config = dict(
    n_layer=14,
    d_model=128,
    n_experts=4,
    experts_per_token=1,
    d_expert=176,
    d_shared_expert=0,
    activation='swiglu',
    moe_layers=[0, 1, 2, 3, 4, 5, 6, 7, 8, 9, 10, 11, 12, 13],
    router_score='softmax',
    normalize_top_k=False,
    routed_scale=2.0,
    balance_loss=0.018,
    balance_bias=False,
    init_std_router=0.00781,
    lr_router=0.00186,
    vocab_size=8192,
    norm='rmsnorm',
    norm_eps=1e-05,
    tie_embeddings=False,
    optimizer='muon_variant',
    lr=0.0035,
    beta1=0.9,
    batch_tokens=[16384, 32768, 65536],
    seq_len=1024,
    train_tokens=219700000,
    steps=5888,
    dataset='wikipedia_en',
)
Below are experts of layer 6 (counted from 0) of a mixture-of-experts language model. Rows are named router (the router's row for the expert), gate (a neuron's input weights, with its number), up (a neuron's input weights, with its number) and show model dimensions 0-127. Each number is 200 + 30 x the weight over its row's rms, rounded and kept within 0 to 999.
Before each expert's rows: "mostly gets" lists some tokens that are sent to it at least half of the time. This comes from a sample of Wikipedia text that the model never trained on.

# expert 0
mostly gets: " United", " University", " City", " County", " States", " York"
router,212,180,223,257,197,189,276,184,165,224,177,181,196,199,188,179,221,156,152,236,198,153,225,149,162,209,174,216,190,200,229,195,181,220,218,250,188,192,125,168,187,170,222,191,183,184,148,194,235,201,232,237,119,226,204,185,217,194,198,189,183,226,260,156,188,208,163,259,198,210,211,190,200,182,175,229,219,152,189,212,154,176,132,272,215,221,246,217,225,212,231,210,228,210,183,170,214,178,190,178,203,185,157,151,251,162,215,182,188,201,181,172,233,222,196,215,224,196,230,224,151,210,222,193,263,167,191,223
gate1,212,185,264,182,209,164,202,187,221,135,158,180,220,240,161,191,202,207,201,177,220,243,174,170,162,190,180,193,206,180,231,233,230,201,240,221,192,165,178,219,240,208,235,156,180,186,170,192,156,195,182,209,149,184,227,234,241,236,250,240,199,206,227,196,160,216,252,209,187,173,257,122,219,204,242,233,214,196,220,181,168,158,219,215,181,219,227,243,212,270,264,195,184,212,217,230,183,217,190,184,229,173,230,196,222,162,175,179,214,235,100,164,219,153,223,179,213,215,248,205,193,205,207,220,212,205,203,215
up1,188,187,190,270,131,190,223,276,130,213,203,217,215,167,263,200,202,156,177,230,230,196,224,179,218,191,230,203,173,197,218,190,192,190,184,242,262,202,193,180,250,239,234,214,250,176,180,236,182,225,189,185,195,180,181,156,166,185,181,198,222,217,182,226,205,242,169,211,215,194,140,232,232,256,170,172,160,213,209,236,202,205,205,155,211,206,190,182,178,263,175,220,172,243,209,222,211,212,160,233,230,162,206,214,223,203,188,157,181,215,193,168,135,192,224,136,213,151,224,202,154,175,224,187,216,154,218,188
gate2,220,205,222,200,166,207,175,155,173,172,201,214,219,277,193,171,205,169,173,296,214,174,186,225,232,169,198,207,208,184,230,173,173,215,200,151,243,236,186,228,203,173,201,229,243,171,210,169,200,172,184,233,172,239,224,169,217,145,195,207,167,196,204,170,270,220,172,133,146,183,216,183,209,179,189,175,197,237,210,209,147,231,161,156,234,196,181,204,226,173,177,209,175,169,257,168,183,191,149,181,181,146,203,219,156,167,219,210,231,186,222,201,192,174,148,177,183,177,183,260,222,189,177,169,173,160,235,218
up2,186,229,229,203,166,164,184,208,248,231,184,237,221,231,180,179,195,223,208,215,173,179,213,204,158,246,156,206,241,231,230,223,236,220,245,232,185,193,180,197,167,191,193,162,212,240,209,226,174,230,251,187,168,133,174,173,193,202,165,196,174,224,188,169,145,213,201,187,227,193,140,195,216,191,207,159,164,184,178,206,180,119,168,242,156,192,94,172,207,211,205,224,170,206,225,186,272,185,243,182,176,182,173,261,225,174,215,219,195,173,194,185,190,237,216,169,201,179,195,226,122,211,198,211,179,219,213,220

# expert 2
mostly gets: " n", " =", " war", ",", " met", " mi"
router,223,221,194,168,213,198,154,249,217,199,249,199,174,174,191,227,218,211,192,203,203,204,155,232,239,178,195,191,224,159,152,218,150,143,170,231,269,183,245,180,229,202,206,181,183,216,203,213,180,205,196,204,207,225,197,205,162,180,212,187,272,173,178,224,262,147,253,206,145,219,159,214,209,164,195,246,260,210,189,228,169,220,221,158,244,212,170,161,203,212,177,212,198,203,210,253,185,163,239,155,173,229,227,179,153,181,157,272,200,151,214,185,133,144,197,183,201,199,189,204,201,229,207,166,180,214,194,185
gate1,222,194,206,194,196,246,284,232,216,207,194,187,179,245,174,228,157,184,227,182,223,237,233,257,171,161,236,141,215,168,212,187,192,156,178,153,259,226,183,191,235,233,194,212,248,215,180,170,239,242,201,241,182,225,152,155,189,190,217,237,266,195,169,182,203,181,212,172,211,174,181,180,176,169,165,202,181,212,244,267,178,204,181,249,262,231,228,211,213,219,199,205,182,177,206,210,194,188,211,205,192,215,207,203,196,156,209,228,182,222,222,218,199,195,197,147,193,250,222,167,231,261,252,252,213,190,221,250
up1,197,233,135,190,190,183,118,180,253,178,172,212,223,187,192,233,236,191,212,242,190,174,223,196,207,199,236,198,177,160,176,210,241,206,160,167,183,207,179,215,185,160,148,187,188,224,211,275,198,182,209,204,185,248,192,234,164,164,183,177,213,172,184,184,198,240,111,224,223,251,187,197,185,233,229,229,215,170,191,196,181,200,252,196,206,180,219,192,174,151,239,196,186,196,210,166,230,217,211,216,235,237,167,192,217,213,155,221,188,257,186,166,187,182,149,213,200,208,158,224,181,226,312,197,194,238,175,206
gate2,194,206,217,180,190,196,205,238,144,192,161,231,233,189,213,187,241,147,199,217,271,212,136,207,219,195,150,182,212,200,171,201,213,224,164,235,216,185,209,230,169,241,196,219,173,201,184,168,195,198,178,254,188,174,203,226,168,226,182,201,212,159,240,214,219,203,187,204,189,168,110,249,223,193,124,233,210,213,212,198,216,261,233,219,210,205,175,184,153,203,141,189,174,209,186,210,183,234,200,140,199,222,180,170,188,215,108,198,201,196,196,180,181,160,188,209,139,191,215,240,248,132,167,209,190,197,176,231
up2,162,194,165,190,210,183,168,226,209,201,150,227,235,205,197,156,179,188,199,180,179,203,193,220,181,181,259,182,234,230,199,215,229,282,264,154,190,198,206,185,208,211,237,194,265,167,231,178,191,184,169,187,219,171,236,162,218,245,234,146,115,267,164,196,169,149,201,189,234,209,190,160,217,187,196,137,220,199,203,201,201,191,226,220,233,239,183,210,215,231,233,227,203,215,206,235,226,172,204,245,237,202,208,211,238,178,226,159,233,147,194,230,241,221,226,192,194,198,190,223,216,228,219,242,246,208,239,143

# expert 3
mostly gets: " and", " was", " is", " that", " were", " with"
router,217,178,201,147,176,215,196,208,192,192,190,223,238,210,250,221,157,216,232,176,191,210,223,172,200,173,210,216,188,201,236,175,236,259,204,176,188,208,271,227,177,200,231,253,230,204,260,182,225,217,212,183,230,138,202,213,247,201,216,173,188,195,173,230,172,212,194,142,241,145,168,200,212,267,215,136,192,237,225,203,234,189,269,202,149,189,152,181,235,229,214,229,168,186,212,213,238,234,175,239,186,215,211,264,171,261,240,181,233,213,202,260,195,224,203,164,187,200,214,188,230,178,166,236,187,178,172,210
gate1,180,178,184,187,100,203,161,175,227,126,167,208,268,202,177,179,168,217,266,209,177,234,273,228,224,261,202,206,163,237,158,191,245,202,190,215,224,201,163,194,153,206,218,193,184,204,209,237,189,220,244,200,244,163,201,205,182,179,213,162,183,200,173,188,220,209,123,237,179,183,199,222,232,145,237,179,222,181,222,189,181,214,212,206,158,214,197,203,191,226,224,188,156,239,214,214,213,224,209,204,252,204,162,212,212,237,184,263,208,224,196,180,229,219,184,193,218,210,129,196,187,238,186,162,187,221,205,165
up1,145,188,213,147,226,201,219,221,212,158,177,211,208,165,181,218,191,202,182,252,210,221,244,242,139,184,195,170,129,186,188,196,202,223,167,194,198,245,261,216,212,203,191,233,160,168,180,189,237,230,226,160,159,217,188,194,157,140,209,222,226,197,202,262,152,160,218,213,249,227,239,208,197,177,242,236,169,205,168,256,213,215,187,274,189,198,179,134,178,208,174,192,196,215,207,182,161,171,182,186,229,192,154,188,202,190,148,201,192,207,157,142,190,196,199,215,183,204,231,181,183,205,214,212,262,167,251,232
gate2,217,204,217,249,168,187,221,234,211,221,255,226,252,254,208,230,175,221,214,197,213,203,211,219,132,235,201,216,174,154,183,174,177,235,208,177,194,240,183,135,206,221,200,205,172,145,191,154,208,241,176,191,223,195,171,223,204,195,151,186,184,177,168,255,214,187,199,169,168,155,184,194,216,199,245,234,175,255,218,217,185,251,193,188,166,165,187,222,207,227,138,206,189,212,216,182,230,242,218,173,204,151,170,189,185,227,138,209,195,166,175,167,132,166,206,175,197,152,200,179,162,188,218,237,164,209,144,264
up2,188,207,263,245,204,208,174,242,164,245,192,184,201,223,204,187,193,221,174,157,219,189,140,215,208,258,250,199,174,208,210,153,203,205,190,201,199,269,169,183,153,227,186,189,211,235,191,168,167,227,189,246,267,190,156,231,230,248,156,171,204,209,214,232,225,223,225,196,235,205,140,248,249,184,235,176,206,229,225,165,173,210,237,194,214,200,191,179,149,245,205,190,211,221,211,212,239,212,165,124,136,194,222,236,193,194,197,244,148,198,204,238,143,198,161,196,172,213,213,180,175,204,195,205,162,174,188,190

# expert 1
mostly gets: " the", " a", " his", " their", " its", " two"
router,142,228,181,234,207,190,167,154,225,191,190,201,188,211,163,172,199,224,215,194,204,234,189,253,198,247,219,167,200,249,189,209,240,160,206,139,165,219,163,227,207,242,138,165,200,190,208,215,159,169,158,180,230,226,191,196,164,233,165,251,154,207,192,192,184,240,197,200,199,229,257,203,181,181,216,184,124,200,199,163,230,230,176,165,206,171,245,238,141,135,189,144,214,206,181,161,156,226,201,223,239,156,200,200,223,189,180,177,177,226,210,191,245,206,204,252,185,210,161,181,197,183,209,199,174,248,251,170
gate1,260,213,206,189,214,219,226,165,201,208,193,227,236,204,141,216,176,212,232,200,212,135,198,150,178,202,230,186,195,235,252,141,237,234,184,177,230,265,188,220,210,183,237,196,177,261,226,231,203,209,219,225,195,213,217,219,179,162,125,244,179,142,242,193,171,198,168,166,241,225,124,207,163,207,168,188,198,210,189,153,270,182,187,153,227,165,243,194,216,209,151,186,175,185,225,206,193,171,204,215,173,193,235,185,208,211,211,223,167,190,257,212,220,218,217,201,133,186,194,181,192,169,231,229,235,226,202,197
up1,187,193,171,218,244,203,218,153,183,169,128,192,139,212,177,218,175,239,233,195,213,236,219,215,214,224,204,199,180,209,216,166,129,175,187,136,192,168,178,216,204,211,191,227,246,237,163,211,213,212,211,231,169,223,203,155,226,189,215,274,114,209,154,169,212,164,220,244,254,206,229,221,191,183,239,160,228,208,180,185,235,221,176,193,153,167,232,172,177,208,211,229,166,186,252,245,188,216,164,214,215,181,186,162,214,245,200,203,200,266,232,220,162,156,209,197,178,186,235,194,171,191,182,187,188,162,156,205
gate2,170,180,156,177,270,155,189,169,227,226,231,207,199,213,194,175,214,178,176,152,205,224,210,217,215,206,209,247,174,209,228,196,166,207,140,163,311,196,269,204,131,177,245,194,163,267,217,181,200,170,187,194,194,212,225,186,246,199,199,249,195,186,196,264,230,177,188,183,227,192,207,223,180,215,251,190,231,202,179,215,158,216,178,145,220,201,215,192,210,241,211,231,142,204,232,255,197,211,138,162,153,198,189,142,190,172,195,209,197,200,181,197,219,213,225,245,174,186,189,194,188,197,222,224,206,184,179,177
up2,234,141,166,201,193,184,188,243,227,193,211,151,162,194,223,180,209,189,208,209,211,226,175,270,156,194,233,191,198,233,202,224,214,202,176,163,240,209,203,203,202,250,242,236,206,182,196,204,171,213,152,163,205,174,169,174,175,224,203,213,162,154,138,198,223,208,187,206,222,181,113,196,175,222,198,189,220,209,207,180,233,239,263,196,245,209,207,220,182,202,218,192,146,295,245,227,196,202,222,193,113,161,163,213,199,260,232,246,199,180,170,213,164,185,233,210,215,208,208,199,209,191,215,193,176,264,223,207